From a checkpoint of a small mixture-of-experts model trained on Wikipedia: 36.2M parameters, a softmax router.
Below are experts of layer 7 (counted from 0) of a mixture-of-experts language model. Rows are named router (the router's row for the expert), down (a neuron's output weights, with its number) and show model dimensions 0-127. Each number is 128 + 24 x the weight over its row's rms, rounded and kept within 0 to 255. Numbers have three digits each.
Before each expert's rows: a language model's description of what the expert responds to. This comes from a sample of Wikipedia text that the model never trained on.

# expert 63
It responds to: Prepositions. Prepositions and linking words before a noun phrase in prose, such as of, in, for, during, among, until.
router:099115134137116167131082147139113141075150093129141138110133170139140109104126124111159144135126145102107131140124102098101144136151137108130110132104112142127125111146129171133131156101105139146135133124158125112147170117111130098143122127105120122130160126171160104126120108068107182127146091121128159121149089138095161130113077132184089142122101101121097121121147100120130070156045
down0:137109080155108084120065119101159115128133118097123141113143086170134116113147161097112133113179132155126113128128129121129156126133089116168161109087161120127125157119147130130149120111075097142147115122133108129169111155120149118162136126159164172107166140135105121132118155127131153132109097102074137110138142105120122147107124102157119158103080149119115103112101195104120117156150
down1:131114154145136114134113116079156169150110078135166138124132109165122084088116089140118141112153124160081128153117096108127132170171156172105121118108121127104116123139114124095128185097118115084116136112102131110108165138097124094107137159177122136185115100155112111143129143118115144138126107155152124102119118081150145143153130157124082138111134094138143122153125165084116119103146
down2:129115088106159127143175138122103116153098121076096109093132142094100077156150152127138126130097114096163165138114078095143146105106160105124144150115089158095107161138138115109096123162111128132108112139136159109128108122133123125161121133080106148082112128117112103136090152137073143160126170122120113106165120151112120109114160116125124109134112130157139129153106075165143102092139
down3:116096106154158142138165139179137104101145119128168126088133136121155128130108137151097134085108139130124089144121081100160125154116129126128099144102108142119121119096148173079130140111110107107140147113103110174125145155134160108157131093129156124142105146147144140093155121121097199137110101164140164105117116147141115138097112135141110135097101173151127087129138141176170091144158
down4:111100102127166127138135100159145149080152115099105149119160133108129167085122108107141120143134121137098106123119132090115162137162165114093121115075099131121146133125143103152114154171112148146125151138109123114133103175112085083140155140168094133118141067166149144128153125130089077143098104142105154112094072106102099139098133141152091111114128117150134110151127122143110122115147
down5:135123154131146091156137124104114175151114139103126135143116104134171127130172127168134171098097129133117125113142122084168122111138100087116150079096128113088168115125128143111112161110136081195147176098115127141154143161140092126139113136153158155140103123109089131152126137173109108128152128160143188122093137125154103154134143101126131116137145114154138121156101149153095097130113
down6:129100125115100100095112136181131141157071154129184119134098110100116083102133122145120119119118117074094123147124106108096143107162108173122176104118129117136131084140133162119134109123129119112082112162159114097155133143154112162082143147094137138124101146144109141134133154128125173121102125184142135140125168120114101151093156126137144076133115131117142086104136167127153139122120
down7:130104132099124122113137162125119087142132104139138142156162121089109159088143154078148122181092163113101152093148138133119103130089097132130120124154139117118167154147121151085143099161147121137136102148144072136143110106141120146147155134105138118117145129145126104150172139158120125114127142128164134115105138089081120172129155131140117125058165166163135149110106111172080133135129
down8:108125152083145099108120155147125100130159147130137112124122118131139070173127123154124141162111131121149086125111100098136111131136167135094104065138131158124106111109156118182095110108143108075163124116149152112136120142096142176133103133133130115063150096148071099124143123153147073132101082138122128144104133085152155130123143145106103125136128132175140113118132128133144111119110
down9:122079131168122140103125141104154089102132144161125135138142117225149138139115153150104160125099145151109110143133157155167114106153099150125147150162129133115127135125155122191148146116151126149113088110146082119147123136129166159139085115118082137083138133124119135114109147154109114152111098123119147158128110108132142084097130117120135136138119107097151051125136156150120141137138
down10:135147116122085132154121084111124127082142135155112142097162102147136135143177160113137160096164167171147125120089138142137129110119147104124115142160127153116146115100123132127158128141144116105140141125106127092180131176108141135142133155161121150188114118120161146135137106103068137145102102119138140107132150107120146133069149100094110128132095103077106165149135112165103094107107
down11:130108129143126135134101110151125116129149148072166089125162119117109122165130136096092123139165121170155133147112102126142080108169125132118097113071107147141119140165163146114109159123152128151083157153096139137155117093107118087100142118120121104131123140123142112133138151145138132084146150151113081149093154122140106092067164119112099111173153105141141140137162133143112074107127
down12:096140121150142103154099118156095131170125133129121103136134153166144095155120110149144110106104129157116133167159128136070183153142159162171133162109131131125142095120161128102096142137104118126140117117110159133133198113122150118105132171170114115150128096152151142141124095120107096145135098118157127156127141190121128155168104139153121122100081146163128102111118141123160145092149
down13:128110162150161082141160139110168170093125145098165164105110127150124135158146180141129135105115118154138161111131143125121092134089102173099131100130153152117101124083130124142147116125185121112134121125149125135115128151159138153105146106135136068094106114130098125131139139099131161149144118111118143102133100150114072112144051123123094108108112107163126101126135120082099122146138
down14:122121115140147099174123128131134154174106121121100099133133093091118173145107109171106161107160118138142110129148100124103136136133118109122133093115160124126134124146108147098117125138074142128126152121098125126149134149151157154144138110187166092209126171151124099121112112108121155160161138124126111154149171180126133169127105144140128118112144129097110091114112120070144146090148
down15:106145103112134094117094134111114092132108109101139135134130147113148152105080068130111123135138141134139178139110135128146136164112125133099130124118153136140136116099108144122116120156156126091084101127155139113124107100124127123153073124110132113091091105133071115119140124112154074143126137115131164134163118124136162090130119090127127181128114141107107073130116137198087162072120
down16:125101151114114125123152138117114113154114123106155129128104148131147125103070140096141139161112130095119083117144147142181105116089101146097110128126107106126146105131156138119134135086115161129148138093144111138135148160166109158145125087149088147121081158108113170159126144136097088114139093116195061098107135115142114131099110168099113148093111102142151100132112099133143114125108
down17:113154194141148141135136102110115148138132110147148109143155102152137146088117141148148165156097127115131133153149114139132137103105103149108155104136131107099106136110096098107124103129172123160157154064103154120126074114129118103158136129155160125110136103148099109137080131155133141087141128137078128099196101108126127136098122145147136127140147102157149152085141159157131091147093
down18:122144091146102127138138117153116164144092110118093155102115157135091146144168139084128133089130185139143148138147075160104134145118130117164133124084146129156153120142132139109121075167088106115149130120132097088121158152128118096124176128153154131141129116076153121083098148171095115146121164119172159140128111132108134134133138140111172144089124121125113164130114146112131138127176
down19:157160125145119121153115132158124109159119134102140140114125119112135150145140131171108176095112157117123134116126138102157166142116138166100115124158154141136107135120145165120135141141149065170138124157135130137116102156217141082102132127071117138081144136112126139104115138116147127149128145143150113128131143115086158129115135138129120144175100128137168181150135156193103090137130
down20:110150169121163113151115103119136130118120098135153135116153110102120163122159150114152166141135100105185151109163103135147110163162160134119116112138128128149158130160164143099088122121118129083074128124160090162098141122110101122110127120106143179083089134104176113141152141099145104153109172122116101090106132129121120103130154134173123097088118110099102164123145117148147106114145
down21:137102122150128140105151116146140100169111088135085141117079139120127135141118109134145116130117129105157107127109138141141108154128122102165121104112165152151158135131110121100148106122129090085139121054114161141107160136160123130160172135128125102177149136138158144110141159151108103171124148152170135137104080135131132153157101144091097117137143153135142096101076097173154133123177
down22:169109143138127130135118144104121109076162146122120128133076147108163119109154110142160155140108119146135128145171126122086101161075137171171137133165157130154118131114138141129094132174100142140127135136154135139156158131128147142147144138116155091180125124128151113098143086170101079127080152071109109115134099126132131119168074140169140126145113130152109148143108110156134113146125
down23:171137137123109154135127128162125131080163132077117088068110128132070128132138124126128145090108135144157088139123140130120123102156126141094164103150116159133119144133111143123133119123102117153154116125127171127129136154147069133109103141135146103107165101107127089109169107123153137109125165143130092112135122161134104154170145135122198150071150145119121116127182110129121112155159
down24:123120103146116139164125141138114127145111159146148147121122157158118195139116140150131171154167169107137064115152096108118176128129107101099146098096098132131139189119173139148105160112110104153110161102130096135144118144135133128116091125136139115154116128093129089140094152160092123144161118113154137144143125172127099107091117181150114102141126125119152099111135090144149106158119
down25:101139100176168142132082127098142118104135157115130114128113137107137111090124107158107165146141094085143089154124128129074105152142155137148110148098120098131167110108168155109130147108122111095151125089153119109102130165149099082147133171141136123156149167113118104118069104107127124117162170126196150113159139116157113147104108127113129130156104125130130111137142156110131096144124
down26:130129142104123123141101103139170155153159172099128109139114134144094159099133170156114129121098140123107139146156097144140116095091109135155128170144162125129132114112175130171159089090146131108110098107097118127175117116116163145155138126166088135148179091132137115104178167106114111167094114169129159134127118125099110146126149113162125091107134154131125159160107151145165137119127
down27:097136165121082135147134125139141143136082146107090110128151140153079107146131097139113162127092121137148140108107139120129139160104088081139137108142126163120109112124135144121157109161095115149141168134159128152120163167076124134144140123159148059157116107121086126128129152139128136151128135139124123109087120167164093107200125137164145100099121137121120147151123098130090082140123
down28:104100173159121136161086110160138108094114082088137145123081103107071101116157183086139106118146096125163113126128100137087107128145143122151118115127126127130102148158138143161122140130191128121160147111145172134104165127123163139144140142139119120091132109139131103114110130138149126114128137131094098132129109139102128094086128104143119085072138169108094104130126113119110147154097
down29:122109120110100126116159117151136148089150134068134082138113153110110099139105125104080114131091112106107158127127147154128113137122141149117156130152146142144129128160151128083121141111114154102106136165127125106073153156135150157143135093129105116099167130143130150117117115100142137148107118138134160122114096062108088127140184093112119175110158148114137163086095116161164084125149
down30:145126098119143118155114108144114130145135106122153108120160158127133134174165153163164153131140089137136112114134141123175104093093136133153108110102110134104173112106120101152128119184100125138134091076140126111164173106145130136131130118095125134214110159182137094141126113159132128143126154140070115138121131104133150153099160099109113106102163124091138119143137101142129097144136
down31:137142119142105111120067137120137126111128105138158115149141159128092151115117139169170137162136126077131087127148137123127127123121128172131145134174151068147128137118159096133146119150146119164135160137105151106112148154140151179134164158118125139123135138103123074150108113162173098063116130117137087114148104148154105111116142164130124180141130139149125092125097123109121127149073
down32:125094137120127129152160099089102088113108127115134115120114138112079123099113094118117125136150122125149156130120166141127151077129097073071169148142113154073161145117131110121168132122127071148113161134144141166097126099087093126154121105108076134132125119110159139121112129146124104148158105147125136092117112138162129127118076136087116115117102137105129084135092110109114132099103
down33:189150160167147113132105140098135144144194077151130102099118111113121137173156152152149153165155140117142164160121125113124115159107139151159112105133110125098157132108122098135145131109146105122109155120124146171122128141127164115171100121150163118118152101123172115179147145145165113164141154135120146144103128095121139122161136127172153133120112149128107146134140071161152102161142
down34:112135099126139123144139143119155117146147145103111146152145109050116119084118141164117097151133162088140168108129141172141141139173123104167106126104097103134125158120141106111111114156123137111151108164149114150131128140140133164135114094129134147136134085080124177144084129105105132101148118081165119161105126134156152128126131151106118156134165097165139180106149162141164111101105

# expert 38
It responds to: Geography and building description. Prepositions and pieces in location and architecture text, like do in doorway, W in coordinates, km and mi units, as, in.
router:179147177132122143143137131124134170146125124135061098143128150126123095108156139115114112135132138116126135176136104119112113121121088077162135143116141126098119110120164111153134128111118130118175140120170132144108101115104127094101090172131174142126152074147103130120137107113144118102151152141131127133134155132091172128130149125174129131184076152173105093119116094117175124145119
down1:129125160150096133128108123098167119122079140173130158099105150117166126133110110114136117141165135110177105111075168107139173114111101145096166181094134142170145155110166141103105108116137154111150127134110091119089130115131114131160162111140144124139108149128089160119127084132160128163154136115191127141161123150156118127152159164125129167098132131131128111164125151135141125143114
down2:122133134152147151173151169103121124140166126116108147120160105126076132119101123097117162095144148150130138112104120095112140116156167103172177140096142139152120117138061105098086141174169127131159154066102134131122147100099098121107119130133142119187114158137118131103146118157110135171166118122134091138153138140124099112114144111161149104129164103084139130123133124135128137140123
down3:167118125141105112134127103132100102088104138115143107112118189094100153108109125136111147117151136118170155122112156119125155137102131113183098167138167165152120156150143121104179113132120170154110141122105132127105142144131149131121155158072108138114140092137165181099124128133108104148124100153148133084100148156109144108151146136182133117141158129166114161094152091130097117137142
down4:158105121167170132117139124155185167154132174125094107128126137113157115135131123175139100113177133146095139134113152122115091108135119114127155183159113136132127124079136125130134132160135178120179138101103114134179112131143137119156098155164153101143141156147146100130107105103132130140150101092141146105096102120156126146121112122093163146120131132158149138171110153068100124123106
down5:119097097105133114173110140143162145103142123121146169141107171102141120166116118155149089117135094092169129142149144135123165117146145117127099135097126123112110128109118118139080141106090117160131109139098166110117090141149135129146108120110127136101112137104091122118125164105090150157094131153129125123122135138144169081115124151099098102096169121138091124113146173172068183096133
down6:165123166127135104141170077134140123123129138145117150145159151098129147100102153090156158124108128147087139141169059102144125120142117121127126060178142129191134151119143144132119153115157095102138124123125099133161154147150151102136147101139148118175128110103123068114138123126141131156104143124167095152105113154147114163112162104130143147175139144104125127116140097149117126126147
down7:100151125154142164121132124100097133102138136157142119087145148092160138114102148147137142092120148131120097126147123147115117129122146113106114156095124153165125103136135169151156159139095133112139164147138144109123113094126107089130171162083118113161141113096112155136104124142136144122140142109106134099181076092124099084186139140152085137085186138137151129140132105092139136078125
down8:132147144154172147138147132103133132138093107063091099160109111125098125112139114147119190144125120116123104157107123144100130094156171124133130145118136093127117125156128166123079128129084104117161097113101144148117112070151139120186134108132114097162167128129135159169142116112118085110111110091122170117144160168148096109080098126139127164139152137130111135123148146116149135125136
down9:132136119126131137085132149137117172141097172099113139130116127141105119114124128124093100134148132180130123126101091108120093097143143120072143155146131111137125140087113090097155079139155146109130135134135185082101170101122117134168138144124127107112092137140124123133150100100142141144131131118141169102124129084173171136130127109090126096120139184154101146148085124187148131150114
down10:126105125126138109079125123151137147077105138126123102193133114110141152129131094123123133108111127155108098156155124148147130140166134126137101101143099117143140152109113125129111170114137148125149151101104110106084125161111143161171126160131085149147109122129118106166127127112132110060147125136136117219168137095130133156121133090155122126102130188096167108104129110152116137117110
down11:199096132132130142134146114162139148086151102128146118160086143111125164171147104151092124094128110130119120112123118099119127113112145124143112136123137063156135090108130086093156115123098158125144171141129153120116152097121084108132140183156120080139094133117114158096124155108110125131111123092086142149136140106155105093123143105107144108149084116094152146162147107094141135137134
down12:123113149142063141123125158139107094144110084183152160113128115133138116175120139112114149124174131114104089110132149140097153151180112135157167079113140156165162131143127127132151140155125107110123131164121146161119147119136161098113150135081156146144126150163108124126092125105133122146116145137133116128116107117107148167105145107117086148125064137107121130137122155162111081124180
down13:112119162136156143106103113080129131126120126125115143097153145121106114137112133084114076144108100132162133135121144145150104146110129168150128157124108102118124122139140085115120109142133115244096136109105140120118114159165165106159137157101111126114134139153132148151093172139145172103096130146125134166109127094103125138170131098125116139123102175109111119154139146167145101115111
down14:178085169148119088152143079083125098151140160176124118118075102119122124135157137128164119122141117141111134164161129068161127101095124164115135146124135118079102141163129126146120143164126112111146134104129148144166163147150134116150112121130152137127129081156088154168091143090135098117152117160128131144117099131167124130149161140130117144132114161142136147142095155143137106167145
down15:097136128120133111133122140139117135138146127147129154040116163122170079121131142133152109158102158120103150100127131123109152135139141123148123126146135126096136140112141120120146157117129133109131142154119134119118143146125172139123137100142113110085132149083092133141132123159128124100142129114125162132068106170107092166099178127174123077125105166097167101082129125195160158121108
down16:142144147151119096104130152112115124151123160170124154107093128105128099109121098135126128184110196119111130134107133114138077137102160138091153154139146142108148148081150109143158162095148107121140137138149141071112132161115125066124102138121117133095120144125145089142126087171113173101144113155129137135122120107123136123093133110105158175119077160103152175111133137121144121111131
down17:144134114084138122172112131150159154100116130166098120120138151139131130108112127118081155125112153132154121089176141114160092148160114140173119086146124095092107139088126106120131147123115151123137162146125152106130194191177096131124097080160137158140125127132118082119109123125106115136134135166112064151139124171143152118128129122144120097100160129129139168134124110112124138132150
down18:131085147134138117110141136144105112090136175157111162140130143107114144144101161094158108141140146167096129143121152074093068133158132136102151119142153153151145104143146155108112148101179118041118114142148133120154114114119090121105105096119121148095118159136117152126142097122139100107155129142129113122093112148122145124139090113148113153142120116110097169121106146130158096184115
down19:151117163117124133092120118180120117111111136082067139163134108133135125137121104162153111129096165104105172106132153156175142114160104156104124136126108154173097142131151156114145136119111107119142133169101185178137100129119146110176131111154105126097110136124096129094126125099137104116136115157184162128137078126104177146139147148147125114154130130158123131088123133118117130099147
down20:140136133105121156136137131104097098115084109152121087151106107112082143087117163141090164120140130120128157152105122146117136138125111095118133142139114130127153175136118150117162125112177147115134117131123101135135144205128167187172139109108081145119103173153110110105113119154120160140107158149143086137090103109105096139110134147100110169136132103163120137152096152115106152106138
down21:128073105096121154132096156104166133146110137122122131154108175103143117130118123153110151100145136179174135108123163148095145126110131159136123110138071137120118141094168161102087116124137146113136100133147118133165091085139144149116111099128139096134119175163138120127087124128144134086136152163117088139149151109144166124108150129164061104149144097103129182118125131134136125133130
down22:132110103115123130130144174099099092127118118088133114093100111151133117124153162093146125103113115123169169106141129136129167135056162159124130175184081122074140159115154074110118134134156124158133118131167096117123112127165113142157143140148114153069134159102097115147131145140130112101125131121160139142088141129148127141136127143145100087153130121132158117157121156131104126134159
down23:081149183147134097161103160138120164151102130137160136085162151154162152137142150135116169103162127149124112134109108142103117135117121104132138141131084104150134109073104131160113170115143142142113103140119135187149175132123128117115103091120121162117140091132153159119158142120132136179144116156106135134123131088155115172117149140135117154070166125146145142098112153125133098158105
down24:117178105130142119114141080124117102161110105115150128109075129092136120090121129099153152119151094150093127087148107101122101094140108114137144145125128131162132188144109086124125145131162147114128140158122156088116126112125161132152135077103152148116129140187157117156097136124156089128101129163133148148112166114154140102103097125138110181117106113147115093145137134142129126157184
down25:111144102154164163110115118111122151182103109130084146110119132121117118094127135081112145110168135146143153102096105150122076108115158115146088116118145141143119116128106113121123156122156131148174102107130129098095135162135131071152135130118097139133120146134097165084082106112150148130127151192158134140110096137100193141114134148133126113124103099134165126090132134163140175134123
down26:112154116089140168121101134127129110156156148133109143128124162129125116134157101160130133113106124140120119093123137162090165152076115104137152105104103119130146111112142155120138125097151135111123095127162179064126147133118160114125176118180124168096178105120168138126137106129112155138134148126138136161116125210148139145158169157136108093106137105110116120159121163154140138098112
down27:132094130146151115136128122152133156130121139117181128162161124138140136106103096115122149138116148138121164134163087134094148095113108138091137120152117127135159159163117139143157139093140144135128131127165159116110188130127079117133127053150133112126129172119151137141149138132137118092148096141121097096149147077118103149123084156173166111135134088155119170141118149070141156118112
down28:095105093156113127159097107114101095169101140141130135159100102109126113077139128093120137169154111158205104121059161148137114119114138155116132144108084080146175085127134096103119134161132107151131155138091124115133136145089150129132104166100152103103140122141123134098141107148129127118126118135117107136115094138166114163115096151134135129128107157153161159106109107135136150129128
down29:132125123116101138117176131135150169166127139167101094086150125145134157109156147130117141158144086124112102127126173101162177123122100091147111147146139151073155136115099124120147131118117140089108122150167103144090173136128134106111163119123142112144109143108176171143138126159117118114094090133099131136134099118102115162125159087160095087147142108108165152103084118118105123114130
down30:134167148161145153141146102151122088111129121133167153142165077138152116127110148091123177093118136055151119110128164104142159110096127178150158120127166142111150106129115151131139084132133106106116153180144153143139110104149121152116104132131060130096141114091123158125150172118116090129121113125140136109110081128132154107137133101129111114151097134147121149100119157140109102137154
down31:137115141129125089133130094140125108098102135114117125121095148140163128105123118128124125123107135113092111114105160132128143135103174103126111087179137134156153120089125090169147154091108132107135155170120145157163159104137168135125114089107094119180129145142121107119114122154135165128150088115114141135074158159138137160112145115113161178145189124137097156113118151106132115128063
down32:108122130132141137098136101102161120089142156108144126118142104132127106133091135126097147090150126135158138074125184142143073098146137162114130121105118074103177141125069135110096177112133152144131138147142143115138169139150107142103107114096141112088137125153122139145125144144094144140115140138103122156110122149144131077092094115093090148103081170135123148149106149122083143144132
down33:118106121128123099140172139154143103169148131173151145110139160072158135103139161197105110131134105123092125116126172167165116100145130131119114156121125087119123117163118142121143122124141125136121128146088138114142088142173183123128138157160148147184169116171124135118094121113108143137129080114191157113116125123136109133131122176164136110094111109118124133120143130110160130118116
down34:154135083156144116136117156086137142161160147139150144115082083119083146143151135135113087102120103161131135156158067157105137153132092162144158132113125111124092143172143116104092143126129112083117112100106102150141143131155126109135147130120120083143154149129137120139109130145105091146178144132146105105079155131153145118196130128108107131149156100101143155110120129125097123127164
down35:144105117146145128090151159152144138193113128101095107106130109151118131116094097088160117073143123133111153112116135127103147150147146092158152099139142089132168120118121097138145157140175098148088140165129142133098119092136143130097139150150112124148145157139126163136099133109116145146104147140143179152099136136110120102122135104108137127143083123126138106082108087150089153065157

# expert 40
It responds to: Accented letters. Accented vowels inside foreign names and words, such as Vallé-e, Menéndez, Córdoba and Société, mostly in Spanish or French names.
router:135125133166134109149148105151100096152103150084125137104148135090141110169128153103155096155141119146172130115128151107097158158144136118107103121140089121106091150151120133139137092135155112114167117177112125099131139145088130125085161093121114130138132158139104150133115112131086111106130115082128099157143167098185140107087133116141080102135133168085117136133176123137151133163146
down0:113137112190132119128165135150103079079104104128093152121097106123136119149123135162150138137107110088101118116125121113170122124166186130152101120089125082119170137121133138115105172119124094137143158114137133133108122154200160139137113124150112148110125088125139095120171086088129091111127146133137156128118134123139121121112109123123128084159171153106148137149070119139121121124115
down1:104176158131111192108146166098124134122137092098090152094153152164159161105140136133164132081122155149143122129163090159114142130144117100162093121129115165142114100134157118081130098148158115175121126108132136183146120123174099132164146152131149084136123111146127125147074156098132120132128139155140151113128158090119132144105135138114112124129150118145113118103159142126123077120129
down2:121140121121150125109144187087143118134176150113114147170146150136136135121140108156190123136130120149122055135133173133126118112102158134123078114141137130147147121159145106110142131099125131140104152136119103113154150175147167119166166094169134114117131149124153141107151157107108143135073165158090127118119109177124104120126119171097104127133094155124118107144085112156133122154112
down3:095154137105110137155150171122109148148137156142128117116111105128132141129156144090142084124148133159124125128077106136125133134158163131122123105127134129153128111120120121156086118114134176155181086131115144109130070161162131086124120119076119091145163101174173073144133110141086132140144139134103114162162123084145121143104130151122080141102123154100150103136115133083119116152123
down4:145094144143131084124074139072141131116137088152161139136145120128179144126126127160116095096113126120096133093148118130141133151123116116154132087127125131120115086089118129089159077118084091124149153088177131135110134177135158142095111137107124113170108145147130139117111146120104158103109110103124101122106128107193115110133167116095101086118107122133161126115121098122093124114112
down5:138121159133149117115133117142142126172140109119148151091094168134119126148116196135154123121131129144138111085103135155118071128140133088132149115121138103117145190107151113122118155126152141111143154107124147088146109168132137139133104121070117152099104136100148141128127094147113148100145079119123112164099138131148126134123079132137143100155107151093141130147064118147185175158125
down6:159151135107122144156151133126099104172164146131117119114135104092081166122122136141142124086144115130108129110108141091133104115118112120116138089130113074072103153113135159131169131171136098075105129100148114157118146172073129138118086137109106155174123123187097183153136113120122130097153153144130141129084097136133136140121120131136142108135143144111128151154115144136143131164088
down7:117171109145152114140118129122166161129124147138084123134129151180102137136141143158113113101134144171128124136187092104111146128163127113088126116125130154129082120151168198111135104099115108121166136156089132091124098135118146178119147151125166107083109133096156113160114124126103134130128106100144134117150177107164088146108115136150077143132108137108106121137148165113119148132117
down8:117123119154137118137142131074144127107107153164102137122109108103125145127130153135090125136123147116118094128098162083137058147119160094094102106156126162155121128156115085129157114135069132146136137154097137109143097134110116092137108124120147114141141110088077080140149116116104169127162142088117123119140099116114144137160162110080105144146124117123121077139160156113090166130145
down9:153117113142133105104140095142129135160142173113103125142136083113112160147092110092139126109117072122128139137085147129114118086116127096123205142166153104150121106145125143164123131131136160130111128105129109116127134125149187108152143119117110156099097151132094128092136106127135180119120148171081087131117139093141180111127138123139150135091116141133147097116112084101146085122152
down10:145155129150136143158138153121081133140161174153127124150064118143118158160129133098130149115114122166107135124161101119146136103087171167133116107071126114093133097105130130109109115179136146175134133152119180134124096106121117113103138153119115115092129101121144144086115146112105114152141111146124091095129127110076138131091092129097169124132112092139121144146163086146097142122148
down11:082145149100113112180130147110114129130127108154080112097139132136123080127109083099069134099124115142124167105157134107115138143148155101093163105106106143155144071107158148111140129122183130083125163104114151132125137114109108148166117159150162148135131158115125092151111094113155144139157110178126135135136126113106109122156102164103154134145108125121106149163135158130153159098117
down12:109157103119122148093117102139108146139158103124091110113138103147115087114152193142160151137111149088150133147123156113130122143128151165118144135139127170128146108155141124130083089136162123129129181161137162132110161115147169157141126160097121119062130152086186174110125128148101116150141127135117139127138124121101104111103083090162156167130094122103124133150104119119150104117139
down13:119142101133152129103163136134092137148104137133127163161105147156137135130131154113083119102138124114122107126188145167139089111148127123098119105147161144108134126129123108126122153094131158130153126157167178104135094071148142058143075149122116135072107074093149164110076142117140119122133152102125125113130091118133162122145090097128141096140123129141126162123136124152136141162136
down14:098101156155152096107130164095125121116177159090147143136177101167117054084137122105106102142104136104103153118143139117113106167105112170085149131128162150124096144108130148115137137102103100097123135094149101151112114150121126079125111148141126111138142147137075174112089148127108143144119145122126110144125124186113137144151105104111126090107128110120124100132125111115173127102129
down15:162141123145154055123169125061138140133125098099113122136114122137123115115112082126156148120124078157139130124166127075140131153120125125116130112159140131143133107165134163106115134159120102107136119168167139145132158115141164113151176114154152139137113108101161140150152135179139188148138110143136123141124141056131081139120124147119151142128142128124146133134163142125162169133159
down16:133115103141163143152130134129097151132184153103126172087122095125114138094080130106140151133111148107109130126148172113153138112160152163136130137147146125112179133148114158110147148106146120075138104121085086149101122135146153145106111146139137175136140113144115106171113143109128117141149103153149148127108106138086135140174140126188129146124114117146162114067142158106118089113173
down17:136088130095100111114142080132090083117109076090142119144146139142108119115127121103107114138114162100140146126149130141122158154146165092150113154133112160121116125118170094124104113122113133126158143100121118122156142153141160150094127122118113123086133095101144111122092137137166098150123045129136106082154142122121089095172102173142115134114157119153161106107118136139134078128101
down18:167153089136119125172135119124129130166132160126124087125172170135126110109117144138143142157077132119112131175086172141118142095150123093140097153122122153072110162131116185142152134095109135123135152130137141149139126096146165126120122087162100113165118129170121140148113064139116147108148128109087149143136123128157129119172143145133094142128092136069131118112117103137124106155137
down19:127151107140132148131150132153121112121129154164145124132083120109128111113130118119137119107112110153127104128076154140149103128079155143094122121166223148124152089135156126120153097105114117163110178129148130118143172090124143157104100146110092156088122119139122118148181148145085125095099116165095142140120126145098157087102097106123121107154142132103134136168111118111105123120137
down20:116101135096115147121163168163138108129118140111079121109134119152117139121106128151146112147182104152141171161106100132075077117104131151107123112165118126143118128106110126104123066112142151159178118079155136108130106124131102084111135106146110101131145116121130146137107117116087094114158097077127109146141146115150141108107099118170125102151140170153176095153138128149120123120156
down21:134153121114152106123150126143116124063132130133157099148148127064134125110114139179117111111115156134075105138129186147174152108128133145122078115131159100137126131093145168119154145093137104148121122109115139113113130140093121154147084142088099137156098103140083109115129133105125155137103124161143172150158140116154140129146115162119111111102137162127152116100089119154121137071156
down22:121076172153131099105093155166069135131085075094106131109117139101121104154125089150119144097119114137150133123124142096133148116143132142139134169104080115135094138144138136120161159154139122110112106109081113081088101134173147142124118128117113099094112117120117162115146143096140084116122116122141147153155136122149127155119134124174139103121185176138112096103117159137140120154127
down23:143155149118126126125146096116141129085132136079126131139175112163086111104111165123130164142168121142124111123155126091124164147149158146145163163107138142119098124147084202118112132140112115130136111147126137174136067110105095172108142159123091158124148120114098140114133133129125127171130150175136134131107104150108134124112132085146107122150106107125119101057134153100130128155107
down24:151090103150077100104128107116132109128094127092115132143166150115109100072115115133136134147174114158150147133134104154134084159143134113121129132119123116144128160130137128139089170134123100088127092107110104102124115150148157115119139122104121119212147111150137123154128077130087126114184135120171109125132124152107146101146122151097129093102123131097085114125150076103127145116097
down25:120168109107126160157138158101110131112096111119108121124125129107115129105153141136190140127108112133146116114107121169147150141104089170103117142115093131137081095153157131169106111137126105118124101136122149150159140132112147089083166143166128171137120110124137117130087121092098119158156083114167174142109161138076150095123102155092148150127146130117142107146173110137168120095124
down26:106108108119161139141066105125120170134125095145134132148113136139159103085065090150149122136145120170139113106085113135135151142130144135140146111126158103127139106171139130095094153123102105143118115132134130136172133118114132152151143135140143135153149099124123109107091106106125102090145080124126135151119104169144129089141096106138133134143102078078121081106127163085160139151073
down27:123100152122140085160104137117132155095164098113101132160140133092171109108115129137187109123081089127124116119134108101171170126173150173095115119127121128122135118102133127171131128117165143111094156151116122135137085123174142135133144150144161141144155143102074111131135074129108155148127141089088110134127117123103107156114124127131139085082153150131150107141127178102147119114141
down28:111139135156132116132118125104178122094151147086117102093122130138128120099107098118138169133137099086099126112127170131148082116109107130194118114103140144148125119106137116095159151174138099143179115118079130123153107151131130086134157109084123122114108136138112098071129122134111128138131136177123116141155150147087131100157082160128164129115102110099107145146096098133102092099136
down29:106114127139148159131107140140121107114146147125143163145079172116115133111156110159125098107117102119127147115124079151135079112141101146139130114116072118095121164180206119112144140132161131119138121085143074134131091165128093095089169144136128135116108112134106123125128136165156110117111103108135091151144126098144118140133118101152108135165130129139106124111165158149123099171169
down30:120127159134112130133145111152111125119104082093129098103150162084128120141113123097094123139162167110109150120151112107117103136154110124146165128154127143149142156164128113081105096166076108126111118109126121132133139154173103169133100144169185137126104119106122125156172119142176093136096138070179116113154154144089124141157110150162152149118082142137104138122125138123108129123110
down31:155120162145127145126114120126161145148113105153130149116154162153115054130121145124120115093114094103142123104073099120079166118125117124160098181176102115139105102127074116099124133102111140125145120096138113128147139138156065100122133139125153150126111163122145170119143131103132099141137147138156141147132096160127141087105136157112127091120095125091115119119117154094128107070126
down32:114121141118110130127136118145110091132153130154151119079182113139122126127118175123130165136128084099129124058161144119188130166129122147156136130090085131103148078133101164172132163117130114141112109149168131137142145124128111170103139130121124114099078119146104115108128132135083132126190145130120113154147147153120153128119145102172168125120112133130172116106113138101140170110123
down33:129141172110147108122114123104146106151190126147133108143124110109140159162167129142099107148160111128073138132132176158155114155093120152102145144116141150099083121132132111110129149129119135095139155140153087141114162165150124134124147139137090150102139094157135119116168131109143181146111093138136117156114096133113128128111105133136109099119178131115193117174073122112133093159120
down34:135129101102092099153102160146151136166147152174129147110123152154100150166117152116151117142097123115152136122168106119182126122160112156063127122112080116162139125142131132138129146114136170138134119141113147173120130112132139127131136087135138162060125129127145114106118147139129144129165184173143138108125097140135147141144150158120163122067098106107138132130123156176145129087145